config.yaml
n_experts: 256
normalize_top_k: true
init_std_router: 0.0107
n_kv_head: 3
parallel_block: false
beta1: 0.9
beta2: 0.95
lr_head: 0.0111
warmup_steps: 309
schedule: "wsd"
final_lr_fraction: 0.0
Below are experts of layer 5 (counted from 0) of a mixture-of-experts language model. Rows are named router (the router's row for the expert), up (a neuron's input weights, with its number) and show model dimensions 0-191. Each number is 50 + 12 x the weight over its row's rms, rounded and kept within 0 to 99.
After each expert's rows: a language model's description of what the expert responds to. This comes from a sample of Wikipedia text that the model never trained on.

# expert 22
router:63 30 55 46 38 57 40 56 54 44 46 46 54 36 61 45 45 41 60 57 46 57 52 74 33 67 39 36 65 33 61 47 49 51 60 47 54 58 70 56 42 72 37 47 50 36 54 43 57 55 61 18 43 48 44 66 44 57 39 86 58 47 44 40 67 75 50 49 54 24 48 59 51 36 44 55 39 50 50 69 49 46 43 52 64 52 49 49 48 64 64 42 62 44 68 27 55 55 59 55 29 51 38 56 28 49 71 66 55 50 34 44 50 44 80 34 52 25 81 38 51 51 64 52 35 34 69 57 36 36 65 55 32 58 46 50 60 35 68 49 58 48 36 33 49 44 54 45 55 40 60 54 49 64 53 79 29 70 40 53 68 28 47 45 54 60 51 31 45 57 50 29 40 45 49 61 50 41 34 41 41 52 61 51 47 68 51 71 41 46 35 53
up1:50 29 57 36 28 51 41 32 67 48 46 14 51 55 52 41 27 46 47 34 49 48 49 70 36 54 54 62 53 54 46 61 57 37 70 63 68 44 61 47 44 83 42 56 61 43 49 59 39 49 51 64 33 66 67 52 65 43 36 46 75 64 52 48 61 69 37 48 62 61 47 28 62 40 40 42 35 60 41 51 49 55 40 64 48 62 45 61 54 50 76 44 53 39 67 40 50 50 46 43 47 50 62 67 41 49 69 48 53 56 61 45 64 59 46 47 32 42 66 21 41 80 46 53 48 42 58 71 45 55 44 53 68 63 69 48 48 40 52 40 42 62 49 56 50 53 33 48 41 51 41 33 52 16 44 53 46 57 38 54 36 46 33 51 41 10 32 62 48 42 56 52 68 50 55 60 37 39 55 48 50 50 28 42 32 43 60 54 68 44 60 66
up2:28 76 52 44 69 48 32 60 65 62 52 49 50 23 42 40 53 78 42 64 25 50 61 53 45 43 53 46 54 42 50 64 57 57 55 59 64 28 62 55 52 25 80 39 62 48 24 38 66 64 45 44 55 41 61 36 32 30 54 33 41 45 36 52 49 60 36 41 62 33 67 55 45 30 50 61 30 29 42 60 55 49 70 47 62 68 47 52 57 65 56 59 55 43 58 48 69 42 35 23 32 57 68 46 52 45 53 33 65 56 57 62 40 26 66 43 44 63 57 55 64 55 57 37 46 58 69 44 49 55 58 51 41 39 34 60 54 68 62 36 49 50 43 55 63 68 50 38 60 58 43 47 50 59 52 58 37 51 55 64 85 41 61 45 41 61 51 43 54 47 65 36 56 53 47 37 35 43 44 43 37 42 64 45 28 60 42 49 46 63 36 56
up3:35 46 40 34 38 57 39 65 37 36 58 36 66 60 65 27 43 45 69 48 65 45 54 45 41 83 58 54 34 54 45 18 52 45 64 42 55 46 79 60 55 45 54 58 40 36 43 53 47 27 55 34 58 69 46 37 49 57 55 70 44 46 40 53 41 55 67 47 58 38 47 65 45 83 60 48 59 57 40 61 50 57 38 58 44 57 52 60 33 40 45 28 56 46 40 53 48 57 55 28 55 40 57 51 48 36 65 57 43 69 60 63 35 41 79 33 40 46 39 31 40 43 44 28 43 46 67 49 69 73 60 43 40 22 70 60 35 38 59 47 71 64 54 49 28 44 58 59 58 59 35 66 68 45 64 54 50 58 66 44 28 36 42 34 37 45 37 52 63 57 43 71 54 48 47 47 40 50 54 47 33 51 48 61 41 54 56 57 38 47 53 49
Word-internal pieces, especially g within words like privileged, negative, relegation, and single digits inside years, scores and table numbers.

# expert 33
router:53 43 35 49 41 38 33 45 59 33 35 51 50 51 57 39 24 62 44 51 32 65 67 65 36 60 63 64 53 41 55 39 61 34 40 38 39 48 42 73 41 50 21 52 55 12 52 50 59 53 56 44 33 53 34 49 30 46 38 63 52 53 47 67 57 64 43 40 71 47 42 53 71 34 32 47 45 32 52 43 66 42 59 33 42 62 56 36 50 67 50 37 30 40 39 36 45 50 51 59 37 46 41 45 53 29 60 78 75 66 47 47 65 60 59 61 43 38 50 51 67 57 52 42 48 58 71 34 51 48 58 59 45 53 44 14 34 58 60 43 52 45 55 45 60 47 42 52 52 62 45 47 68 66 61 54 42 38 48 46 59 63 54 41 58 50 55 41 51 61 65 51 46 40 43 81 66 54 45 44 51 82 64 68 56 57 44 47 39 53 77 63
up1:69 34 36 41 41 42 34 51 56 48 58 47 38 89 57 30 34 48 36 52 60 45 56 55 45 66 52 52 53 28 46 39 76 62 42 62 63 31 54 33 49 34 39 48 68 18 31 59 63 58 53 54 41 43 68 68 37 37 40 61 37 51 61 63 43 47 34 45 60 52 60 68 55 40 34 52 24 65 40 51 53 48 65 41 44 53 44 41 54 50 47 45 69 59 53 48 52 60 19 72 53 52 47 52 62 61 44 50 46 52 48 43 33 52 38 58 55 40 46 43 60 47 57 42 34 34 25 31 48 39 47 58 42 55 47 64 48 54 58 51 25 50 32 30 55 70 75 52 41 76 51 63 59 33 54 51 69 62 51 41 55 78 48 48 39 57 59 51 60 65 43 56 50 31 60 60 46 39 53 48 53 60 56 42 36 54 61 43 67 65 42 26
up2:51 30 62 57 46 50 55 48 50 44 51 36 60 66 79 62 51 48 46 44 26 74 41 55 50 65 51 29 67 51 40 49 41 38 47 50 38 46 43 45 48 43 37 57 49 23 59 73 71 58 60 45 53 44 34 55 25 29 46 47 42 59 37 46 58 46 27 53 49 45 37 47 38 42 61 48 56 33 62 49 47 74 70 58 54 49 55 53 44 62 38 40 61 36 41 58 57 48 14 38 45 51 17 52 58 71 44 40 59 44 30 46 62 45 61 59 43 56 61 48 66 50 23 47 53 53 45 48 56 35 46 34 74 41 52 63 57 53 59 59 45 61 51 57 51 47 27 54 53 49 49 57 41 47 44 60 63 48 71 54 59 70 72 61 47 55 45 31 45 67 68 63 35 45 42 47 76 36 39 73 42 67 65 63 53 55 43 53 44 80 34 63
up3:55 66 36 39 46 63 50 70 64 42 46 48 47 56 61 59 47 27 34 51 40 42 23 44 61 50 47 46 71 43 82 39 68 59 60 32 35 51 57 59 40 54 51 50 41 43 38 68 32 58 51 56 42 55 56 41 51 57 52 59 50 31 39 57 49 55 57 34 57 35 32 43 33 35 54 59 31 50 59 52 57 44 60 53 34 70 40 47 36 46 71 42 42 38 53 51 49 39 46 50 53 40 58 64 46 66 57 50 53 48 57 40 43 68 56 60 31 56 49 46 40 51 69 53 72 62 50 66 44 27 44 70 50 26 63 55 65 35 59 54 32 36 42 49 33 67 58 41 35 68 67 50 87 43 57 57 12 59 35 63 39 42 79 56 71 55 40 50 61 47 47 53 58 73 50 60 54 28 43 46 46 52 53 46 50 45 69 43 41 51 28 56
Final syllables of words and place names, often in species or sports lists, e.g. sabermet-ric-s, geomet-ric, trop-ical, Tor-on-to.

# expert 59
router:36 43 29 45 48 36 45 45 32 56 43 50 59 35 63 39 65 54 43 68 41 58 39 70 43 47 56 37 48 49 39 53 50 43 66 39 54 40 59 52 43 58 41 61 49 46 48 73 43 50 41 13 60 44 55 68 28 53 44 53 29 56 56 56 64 74 44 53 71 37 63 39 39 58 32 68 61 45 47 55 47 64 60 45 46 60 36 44 38 45 55 29 29 19 71 37 56 52 32 58 48 61 35 38 62 30 65 67 42 45 33 42 28 37 64 38 62 55 73 60 55 69 57 50 33 39 44 59 54 51 49 39 60 35 60 42 59 65 54 55 52 36 61 35 45 46 46 70 36 58 31 62 60 57 73 27 43 71 44 37 56 65 56 43 33 39 68 62 56 56 43 57 58 53 42 58 51 59 37 63 50 56 56 52 45 71 59 45 25 59 41 38
up1:35 54 51 58 62 35 46 59 44 49 40 33 49 45 67 53 71 44 47 63 65 54 56 48 69 64 40 53 38 52 51 62 42 54 58 44 46 19 55 46 57 46 52 52 43 46 20 51 63 40 44 48 54 54 60 36 48 51 23 60 75 49 53 53 50 59 36 52 57 36 60 64 39 58 61 44 50 48 56 53 58 54 44 35 57 67 50 43 34 43 51 49 62 63 72 52 53 36 60 36 23 50 44 53 35 24 52 65 59 59 34 66 52 38 58 47 50 58 41 48 51 69 51 39 49 71 67 53 55 32 63 38 70 43 64 12 62 49 51 38 20 44 37 47 62 56 73 37 39 57 47 40 37 58 55 33 47 31 55 57 40 51 66 54 27 77 75 37 45 61 37 41 68 55 32 40 76 53 52 59 34 51 57 52 59 73 47 33 60 45 38 51
up2:60 53 38 62 45 37 53 65 72 56 52 43 40 43 33 48 65 46 28 46 40 42 50 44 66 64 30 40 56 43 46 47 65 49 48 61 40 46 57 64 47 46 40 78 52 28 46 54 51 51 39 69 65 65 75 35 57 60 47 61 47 33 77 50 56 48 37 59 53 42 40 64 62 61 61 62 47 79 50 46 43 51 36 59 39 44 76 27 41 32 57 46 36 29 59 37 55 53 44 25 56 80 64 41 31 43 61 52 33 41 44 56 30 48 53 46 56 32 52 72 49 48 50 37 44 42 45 59 44 45 24 40 29 50 61 71 27 44 66 40 48 66 43 45 43 53 43 42 57 56 26 67 48 51 57 70 53 58 50 33 30 62 36 65 35 46 53 37 49 48 59 68 60 63 70 42 56 40 67 43 44 56 42 61 40 65 45 46 37 57 59 49
up3:51 68 42 62 47 49 36 42 43 45 57 50 34 46 38 45 49 43 34 44 69 49 63 44 45 42 70 36 59 36 51 48 78 59 57 70 58 27 64 38 57 44 57 59 50 44 61 50 46 53 54 35 50 25 43 44 43 57 47 32 59 36 50 81 53 67 36 31 63 58 36 59 43 50 39 45 40 19 49 50 64 56 49 49 43 50 49 16 66 79 50 33 56 52 57 50 43 49 52 77 62 60 72 65 30 36 35 50 49 54 39 29 59 59 53 76 58 51 77 46 53 55 46 57 29 49 49 60 54 46 63 49 64 39 73 40 21 45 66 46 46 38 25 40 36 54 62 66 38 59 55 48 39 53 61 46 50 49 59 31 59 56 43 58 33 60 39 64 48 45 63 37 58 55 56 39 61 32 46 25 58 52 50 39 32 60 40 56 52 51 44 42
The word of in hyphenated compounds, capitalized sentence openers like On and In, and the letter f, as in top-of-the-line.

# expert 46
router:61 25 57 28 56 39 44 32 42 45 48 38 60 66 53 44 28 43 54 55 48 51 63 58 36 51 56 52 44 45 46 51 40 47 69 44 54 44 49 56 28 77 58 52 49 41 45 65 43 73 55 40 53 69 48 62 54 34 58 27 37 57 66 49 61 62 37 42 61 35 35 48 60 43 34 72 51 62 48 60 51 58 72 35 70 63 56 39 24 42 69 45 67 32 39 25 48 54 45 58 45 22 44 62 46 48 68 54 44 53 46 44 38 50 58 27 51 55 78 57 44 55 54 48 38 55 45 26 51 55 17 66 42 29 47 51 65 34 75 60 54 45 63 35 64 56 65 54 69 60 36 61 41 48 63 42 41 70 62 36 51 43 58 52 48 43 57 37 70 46 69 33 56 39 35 50 56 48 61 50 42 53 61 40 38 63 51 47 34 30 46 61
up0:70 36 55 45 59 32 44 41 50 50 56 28 36 60 63 58 46 52 46 35 59 50 46 46 60 59 33 54 60 38 52 25 24 45 42 59 42 40 48 28 45 75 81 55 82 57 52 56 48 64 54 63 36 47 34 48 53 38 47 46 66 63 48 54 78 52 57 43 47 63 55 34 65 61 20 78 40 51 54 41 63 44 47 43 65 35 61 47 48 46 41 48 41 52 59 35 67 41 74 45 37 40 41 57 65 55 53 58 50 68 48 43 43 59 47 65 42 36 66 58 39 50 45 61 46 31 57 29 61 55 52 57 47 59 48 39 50 49 60 54 50 65 58 42 47 38 58 48 47 43 64 42 56 37 60 41 54 53 47 55 52 61 49 51 51 40 47 38 52 11 49 41 57 33 83 31 47 26 56 55 24 68 57 54 60 68 50 70 72 45 50 68
up1:49 31 47 29 48 35 45 17 66 32 50 39 38 63 36 45 58 48 57 59 30 54 43 51 43 53 37 33 60 20 51 50 45 56 66 75 56 52 47 55 50 42 37 35 68 68 45 59 55 75 73 41 59 28 63 64 60 34 30 41 46 49 51 76 55 52 43 48 60 37 54 55 57 41 48 70 60 41 27 59 54 55 54 47 45 55 29 76 52 53 51 61 56 71 47 38 42 55 51 40 64 38 36 63 58 58 50 63 40 42 56 60 53 45 44 48 35 29 62 53 64 42 70 35 47 59 50 54 30 37 44 60 39 45 65 62 55 64 65 48 43 39 59 34 63 43 54 63 39 69 61 52 52 43 65 38 72 42 54 54 51 72 46 48 36 39 54 62 36 57 38 31 70 36 44 58 45 29 53 66 47 57 39 56 38 54 84 51 43 49 39 50
up2:61 58 59 37 27 55 46 41 39 57 50 31 49 49 42 52 82 75 50 55 68 46 46 50 49 54 30 57 55 66 40 50 49 68 66 53 58 58 49 56 50 63 47 33 55 43 47 38 60 28 44 46 53 28 60 60 46 57 44 48 35 29 47 29 49 55 56 58 52 53 33 66 49 48 44 59 43 54 60 35 49 73 46 50 60 75 47 43 52 27 53 53 41 62 59 37 47 48 60 48 38 41 49 54 49 46 45 43 31 54 80 50 32 80 45 25 47 49 65 58 54 36 63 62 49 57 58 69 29 48 50 38 57 52 44 54 62 49 44 74 41 41 49 50 75 50 50 48 51 26 75 53 58 48 42 57 27 37 36 56 51 41 59 65 62 32 59 48 71 51 38 75 40 54 49 14 61 50 41 36 70 64 35 38 32 54 56 32 61 36 41 55
Word pieces like our, or, inal in favourite, author, major, and digits in year ranges or scores such as 2007–08.

# expert 53
router:51 45 50 53 48 61 31 56 51 26 38 53 45 78 51 38 46 54 46 44 38 64 42 49 58 59 45 37 47 53 59 36 55 36 50 58 45 37 47 63 42 73 56 70 68 41 34 46 55 40 59 38 48 46 34 51 54 46 49 49 45 52 58 44 47 86 37 19 54 38 46 34 51 45 40 77 25 41 64 49 69 65 58 49 40 46 74 23 42 48 55 51 42 41 58 34 47 18 52 35 42 58 59 56 48 24 72 55 70 33 55 44 44 48 71 31 56 35 82 46 77 66 63 48 51 51 49 48 54 51 50 56 44 41 55 41 68 35 61 41 54 36 56 32 52 50 49 50 47 64 68 44 57 59 63 47 65 55 50 50 66 53 44 42 30 37 53 49 59 44 61 52 57 40 45 38 51 69 34 44 18 65 44 51 63 65 46 51 36 61 65 53
up0:40 62 52 46 53 38 55 69 56 48 38 43 46 21 56 55 58 87 53 40 46 30 65 57 42 44 67 56 30 38 63 47 46 58 48 43 43 38 37 72 48 52 49 35 43 51 53 38 52 45 54 56 41 47 44 47 49 41 27 66 41 42 46 46 62 66 72 59 56 46 56 42 71 53 64 26 50 61 53 59 30 28 61 48 46 46 55 48 32 54 45 51 44 61 38 48 51 63 35 64 24 39 45 62 60 44 69 55 60 63 43 48 62 64 53 53 52 54 65 50 49 45 40 36 54 63 46 50 50 48 40 66 56 54 40 42 58 69 57 48 48 28 68 59 58 54 69 52 89 53 50 57 63 44 42 43 34 21 49 62 60 44 35 70 48 89 62 60 55 68 24 23 39 34 32 41 42 55 59 60 53 50 37 43 50 56 41 50 58 67 67 49
up1:58 50 43 43 44 47 57 61 56 37 51 28 65 52 33 62 32 42 42 44 35 53 49 54 41 43 80 23 51 36 46 64 55 66 40 59 54 49 46 57 56 48 26 74 53 57 60 41 42 54 69 69 42 33 43 52 59 67 51 53 52 28 46 20 46 52 62 57 59 71 54 46 36 66 65 59 41 94 36 66 55 43 56 66 49 42 51 49 36 68 63 45 57 39 35 52 59 45 36 52 67 60 46 51 68 43 56 39 67 32 33 45 55 62 65 35 38 58 44 29 59 55 54 28 41 45 36 47 44 74 32 58 62 65 49 58 63 60 53 53 40 43 39 46 60 51 52 44 35 53 27 36 56 69 48 49 41 40 57 45 60 41 35 67 40 81 46 49 58 41 47 34 54 52 30 55 42 36 56 58 43 37 49 40 62 42 66 38 35 66 51 53
up2:61 75 73 47 57 54 42 63 62 42 53 48 58 39 54 52 39 52 52 26 43 56 62 61 60 62 49 54 24 45 50 28 50 48 70 46 46 22 66 28 49 65 46 43 29 46 47 69 53 65 55 46 57 52 49 59 48 65 67 52 41 61 46 63 58 74 26 28 50 45 43 47 55 41 47 31 62 25 67 42 50 36 28 49 37 52 63 40 51 35 54 48 20 64 54 48 51 25 40 69 46 33 46 61 36 54 41 59 32 53 52 37 52 62 62 47 49 51 58 58 60 48 34 38 43 37 51 41 56 33 46 62 42 32 56 36 54 55 49 54 38 58 50 41 46 48 66 55 56 78 54 48 76 58 65 59 48 43 62 39 59 65 54 65 50 31 29 54 42 52 53 42 64 50 60 55 66 56 25 54 38 52 34 59 41 89 39 44 37 48 51 41
Single digits inside dates, scores, times, reference numbers and table figures, such as NRHP No. 930005, 11:08, 7–5.

# expert 24
router:37 63 73 55 47 53 45 57 37 45 30 53 57 43 70 51 47 41 23 50 37 86 52 58 52 52 47 58 56 42 78 47 45 40 85 57 54 35 47 50 34 61 45 57 48 51 21 52 27 46 56 78 35 61 54 39 50 43 57 35 58 39 57 54 63 65 33 37 67 34 41 38 51 58 39 71 48 63 36 43 51 46 34 51 46 51 57 24 44 51 43 43 72 28 50 25 35 49 45 54 40 58 32 45 48 23 55 52 58 37 39 40 60 50 69 69 28 49 45 51 77 66 62 58 40 50 58 27 58 69 48 55 63 39 52 42 37 48 62 62 64 69 52 45 45 52 31 60 36 57 48 52 56 41 57 44 46 45 63 58 43 31 54 43 52 57 69 69 66 49 53 47 52 45 44 63 48 67 39 46 40 44 39 59 71 61 51 50 51 48 60 47
up0:61 65 49 72 47 59 42 47 50 47 44 56 48 52 42 45 51 49 44 48 60 72 51 27 52 26 36 37 55 41 51 55 52 40 35 60 60 50 62 62 59 46 48 43 59 42 31 30 50 38 49 44 59 63 75 47 41 56 54 35 30 45 41 49 57 56 30 59 65 45 32 48 56 31 38 31 53 58 73 34 51 53 51 42 78 60 70 39 44 47 62 19 37 35 34 50 27 72 70 33 34 68 52 55 48 51 54 51 41 65 57 46 47 58 42 53 52 50 67 58 45 51 52 58 53 31 44 48 49 41 46 63 59 51 52 43 40 52 52 66 54 47 79 48 45 60 80 43 71 52 40 62 65 48 50 77 49 51 51 58 59 44 43 47 24 53 34 42 59 53 63 15 41 43 62 68 60 48 63 42 51 51 53 73 31 45 34 67 51 80 61 43
up1:50 69 39 39 50 24 48 37 57 39 53 26 60 75 36 61 59 63 52 33 61 35 44 55 51 54 64 35 43 40 57 42 59 63 58 58 55 45 54 31 49 58 46 49 57 49 36 61 37 41 49 59 47 57 62 53 69 59 43 61 48 44 31 50 47 64 68 52 64 38 54 44 41 38 57 52 45 41 67 63 48 46 52 60 67 48 42 54 59 54 48 34 57 59 46 45 52 35 46 49 27 54 57 52 10 63 65 36 53 41 45 56 57 32 55 44 53 47 52 58 49 50 43 31 57 56 41 82 59 52 22 67 63 27 39 55 38 42 58 56 50 55 45 67 72 68 39 55 29 56 58 66 28 55 43 48 52 38 55 56 62 54 31 61 43 45 45 61 46 51 24 30 82 59 52 53 47 35 25 29 42 50 42 35 56 37 34 71 63 30 69 44
up2:59 42 52 51 50 49 34 26 50 46 36 57 51 45 46 39 48 48 52 61 45 52 61 43 56 64 57 32 61 32 48 46 38 29 67 51 51 53 70 70 45 50 53 60 45 50 28 31 64 68 70 47 35 45 54 57 52 61 55 42 36 43 61 46 76 50 45 54 65 41 78 45 68 54 48 48 58 70 21 40 52 64 54 47 43 44 53 55 46 31 42 46 67 32 55 45 25 47 72 33 72 55 41 54 55 54 52 56 37 48 79 53 57 55 75 40 53 32 53 59 34 45 44 47 24 40 47 46 42 53 53 33 54 52 69 63 50 53 46 45 55 38 66 40 44 41 40 84 68 54 37 61 55 65 57 60 58 46 62 50 43 43 42 42 53 34 53 48 77 36 61 81 50 52 39 55 48 26 32 35 29 45 33 61 39 67 65 44 47 34 57 53
Word-internal pieces, mostly "it" and initial "s", as in Her-it-age, hered-it-ary, end-ors-ement, and the s of sick.

# expert 12
router:73 42 39 32 56 19 43 45 51 49 42 34 70 32 53 55 58 62 56 48 41 57 32 46 43 50 30 39 49 44 59 48 53 33 60 41 20 53 54 52 27 67 48 65 47 54 39 55 44 54 49 26 38 47 80 52 24 39 49 55 50 61 56 50 60 73 49 29 63 39 53 52 41 52 45 60 34 38 41 59 62 45 64 64 47 67 48 50 58 38 48 31 25 27 39 48 51 44 59 51 50 53 35 28 45 43 53 85 37 57 50 28 59 48 50 50 46 37 71 41 55 70 62 30 53 46 67 57 67 36 34 56 32 55 60 32 46 30 67 61 68 52 53 52 48 35 46 58 44 46 51 47 62 72 54 60 50 53 61 42 39 44 64 48 52 43 61 49 63 47 49 66 59 33 35 53 58 53 44 24 57 59 56 72 33 47 50 52 31 51 65 49
up1:50 38 64 47 53 75 50 77 41 67 51 61 41 72 67 40 42 48 48 21 44 47 50 53 50 42 64 68 47 31 60 59 33 37 49 44 48 35 24 53 13 55 40 38 73 57 43 72 57 67 44 46 50 53 41 49 61 50 41 70 38 69 48 53 46 54 40 37 54 41 50 74 44 44 72 63 45 72 59 44 77 52 60 59 36 49 56 44 47 56 38 41 51 51 29 51 27 46 43 51 48 49 42 45 45 37 53 63 51 38 48 43 50 37 50 56 57 41 52 44 66 49 67 49 66 52 51 48 53 36 32 40 61 47 48 49 67 46 66 68 42 33 63 51 65 52 35 39 37 42 44 47 48 29 57 18 58 34 47 42 55 37 50 43 69 49 63 54 65 60 44 34 72 71 38 44 30 46 39 33 53 61 81 38 56 51 53 58 33 45 49 53
up2:42 56 52 45 48 29 42 72 33 44 36 60 45 65 22 56 67 54 24 53 59 51 41 54 40 65 49 35 37 17 53 76 69 65 39 46 51 53 55 55 59 50 39 44 55 45 43 34 58 47 69 54 49 44 57 52 26 44 49 67 56 43 48 41 59 50 66 50 60 58 46 42 67 59 49 61 69 49 44 65 43 69 52 49 61 70 74 50 36 53 54 29 56 43 32 59 42 48 61 36 38 55 44 39 33 66 54 60 61 49 58 62 46 50 45 60 27 72 44 42 57 67 38 54 65 63 61 34 53 67 61 44 34 48 59 48 25 36 39 41 43 79 54 53 63 52 76 40 55 41 46 25 43 65 50 48 29 53 47 40 66 41 50 49 39 51 46 35 49 50 47 58 36 54 60 53 57 47 59 45 46 54 40 50 53 44 68 69 64 88 40 28
up3:60 48 47 52 60 45 44 36 25 43 41 53 37 48 54 51 59 44 72 36 43 61 51 46 62 49 64 51 52 32 52 35 36 52 60 56 59 33 57 39 53 50 83 17 43 52 42 57 44 55 45 41 49 69 46 64 35 53 43 57 42 51 46 50 56 49 52 34 57 65 56 72 50 67 57 30 50 59 36 38 65 63 42 48 56 45 38 68 43 58 38 36 70 45 38 39 59 58 49 33 15 41 53 50 55 54 66 43 45 51 65 49 58 42 67 52 71 55 53 24 32 54 79 58 35 53 35 54 45 34 34 65 38 44 26 54 51 63 54 36 47 48 64 38 65 50 42 47 45 65 46 65 76 58 45 53 46 59 43 55 37 41 37 33 40 57 71 67 83 57 63 59 60 40 44 35 60 46 45 53 32 50 55 57 38 64 18 58 59 48 58 66
Opening parentheses after names or titles, as in Airport (REU) or School (Arkansas), plus table pipes, list dashes, indents and == heading markers.

# expert 30
router:66 47 41 42 42 40 46 40 36 50 53 54 58 67 56 42 33 42 53 47 58 57 55 62 57 46 46 70 46 38 59 51 64 66 54 49 34 42 37 62 44 67 28 51 64 26 43 48 41 49 59 64 35 50 57 56 50 46 51 44 53 54 72 47 50 62 44 42 62 48 56 40 68 62 27 59 42 60 52 45 64 45 64 49 42 44 49 31 61 51 45 37 32 39 47 44 62 39 28 48 56 41 46 23 46 42 73 59 62 55 44 17 56 54 81 43 55 51 61 38 39 57 59 41 24 67 32 44 48 32 18 48 41 44 57 48 42 43 83 61 49 57 59 49 68 42 67 66 58 54 43 55 58 58 71 50 37 50 64 50 38 25 55 58 33 23 48 39 65 65 60 42 38 23 43 50 57 64 40 56 43 69 50 68 43 59 44 24 39 57 60 48
up1:19 51 32 54 57 22 45 59 49 39 53 47 47 49 52 29 26 30 42 51 65 46 43 49 46 69 37 42 66 44 61 40 55 35 61 31 59 61 62 32 51 51 40 48 79 55 34 44 65 65 55 49 38 34 51 52 65 45 48 38 41 64 56 72 42 53 56 43 55 48 50 60 36 47 67 45 56 49 39 63 44 51 43 54 42 66 50 48 40 60 32 44 69 64 33 39 51 43 38 57 51 44 35 64 31 35 61 39 50 55 47 53 62 54 45 51 49 56 40 51 29 58 46 72 25 53 62 53 59 19 47 57 40 48 84 53 46 39 73 59 36 56 65 63 62 58 54 45 51 63 39 56 71 58 53 45 52 40 49 73 66 69 22 47 39 60 39 36 59 37 65 34 44 61 37 42 69 46 35 55 58 66 68 54 47 52 64 53 56 70 49 35
up2:62 55 30 50 61 49 41 59 51 51 42 46 55 64 56 65 56 60 41 52 62 44 31 43 44 38 45 53 34 52 63 43 81 42 69 61 27 55 41 43 49 66 59 52 42 49 63 54 68 56 57 47 51 47 70 57 52 37 38 55 50 53 52 49 43 57 34 52 59 38 30 52 62 52 44 51 37 51 46 18 40 50 52 46 56 58 59 37 37 52 32 56 28 44 64 43 54 40 55 61 37 35 27 57 41 42 47 43 62 59 64 69 35 37 47 51 22 30 58 47 60 58 39 29 79 42 41 57 59 57 27 79 47 55 60 36 50 55 46 37 56 46 85 52 71 50 68 53 58 58 47 50 57 44 51 29 51 25 38 68 57 66 54 56 49 50 43 62 46 57 38 26 36 55 29 59 67 39 45 52 26 47 60 58 49 52 45 40 55 85 74 42
up3:57 49 37 46 61 53 33 65 52 45 62 26 58 46 24 42 28 56 45 49 54 50 58 47 45 58 41 40 31 55 58 43 75 47 54 48 57 62 65 59 59 32 69 58 58 18 38 61 52 33 49 74 41 39 55 42 42 32 61 47 29 40 60 74 49 54 41 43 59 34 60 64 44 51 46 60 23 60 44 53 50 32 62 71 73 62 69 35 54 26 46 35 40 45 66 60 49 40 57 37 56 40 50 23 42 36 61 47 63 62 61 52 38 59 81 30 44 46 54 53 42 39 54 45 49 55 58 52 60 73 45 58 50 42 37 34 57 38 55 25 59 70 41 56 55 39 46 23 56 55 65 61 50 65 56 58 46 52 60 67 57 55 50 27 54 49 61 34 51 51 67 43 32 33 38 44 51 52 48 59 60 58 30 43 44 36 35 51 55 55 54 67
Word-ending pieces forming adjectives and nouns, such as -ical, -able, -oint, -inal, -adio, in Musical, joint, capable and Radio, often in film or award text.

# expert 35
router:42 29 36 40 31 42 47 48 54 42 39 53 45 43 37 44 31 45 37 52 50 52 60 66 33 81 44 56 57 23 67 57 42 30 60 41 51 52 49 62 35 65 41 41 73 44 42 39 26 44 60 36 45 56 51 44 46 52 52 48 65 51 46 52 54 62 60 36 72 60 29 53 66 53 33 52 42 35 49 38 63 61 79 67 43 58 90 37 44 50 55 32 54 29 47 47 53 37 39 67 40 57 39 17 27 51 78 50 44 55 59 42 43 52 58 52 66 37 56 46 57 54 45 46 52 36 50 50 39 38 36 47 68 53 58 42 42 61 78 63 62 50 49 50 61 41 45 57 71 63 53 65 60 64 64 72 60 49 49 55 46 42 65 52 36 26 43 59 52 42 47 42 45 58 32 53 55 53 48 64 36 50 46 65 66 54 54 28 48 39 34 57
up3:39 62 44 48 46 32 49 60 60 35 34 61 64 50 64 53 46 57 45 58 57 51 36 40 34 49 59 42 40 47 41 52 45 50 46 40 37 53 74 69 38 41 40 42 66 58 37 53 44 46 48 44 29 43 46 42 69 42 28 43 51 46 36 43 45 55 46 47 59 48 68 60 61 78 71 69 26 75 60 44 77 42 54 46 25 64 75 46 39 49 50 53 63 33 16 63 36 50 37 24 38 53 61 62 78 49 65 46 27 53 54 34 65 59 70 42 68 53 50 51 52 39 40 64 37 43 53 34 39 17 52 53 43 47 54 41 50 44 59 68 32 34 44 63 49 48 46 37 53 47 56 57 64 55 48 49 49 63 47 70 53 61 37 34 46 57 43 68 51 38 43 60 50 47 64 41 50 56 50 66 54 56 58 27 54 51 68 43 34 67 68 62
up4:57 20 47 50 35 52 45 40 52 67 25 66 60 44 33 59 46 41 39 52 50 34 45 46 48 51 56 62 47 18 54 53 47 35 72 73 49 48 33 37 40 48 57 44 52 30 37 74 48 66 54 31 41 61 36 49 30 59 62 45 57 58 40 56 50 54 32 41 60 57 52 81 47 29 42 50 44 76 43 36 67 45 53 57 62 51 62 52 63 64 61 59 57 49 57 50 45 56 47 74 43 51 54 40 37 61 39 70 34 50 61 42 63 54 34 50 78 57 58 69 54 59 48 52 51 47 45 39 21 34 67 62 73 48 46 60 39 39 55 62 63 44 45 44 55 34 31 54 44 56 39 54 58 49 62 48 56 51 45 43 81 58 49 69 28 26 38 69 65 52 63 63 49 73 47 58 49 63 43 34 42 57 56 68 39 54 42 58 40 49 49 49
up5:62 68 45 62 64 53 37 55 66 42 35 48 63 33 47 56 52 65 54 40 51 51 29 44 56 50 51 64 62 47 53 32 35 65 29 50 39 47 52 63 57 28 41 32 52 32 30 56 59 48 37 48 53 50 42 54 55 44 58 47 27 46 50 72 35 58 51 20 59 51 71 68 39 63 62 33 53 18 41 43 66 58 55 42 65 51 63 28 34 66 40 50 49 45 35 70 47 50 58 51 33 51 50 50 53 49 52 67 74 50 45 61 45 35 47 43 40 43 65 65 65 38 49 49 63 57 47 30 70 46 52 27 47 55 32 45 51 52 60 54 58 39 50 60 29 65 56 34 51 61 76 49 89 65 61 46 54 46 42 60 73 48 41 38 43 69 44 41 54 47 82 20 57 47 57 55 46 54 47 44 66 54 40 54 61 36 42 45 42 60 57 54
Suffixes ic, ical, ian, ics, ology, ural ending words, often in names, such as Med-ical Centre, Demograph-ics, American.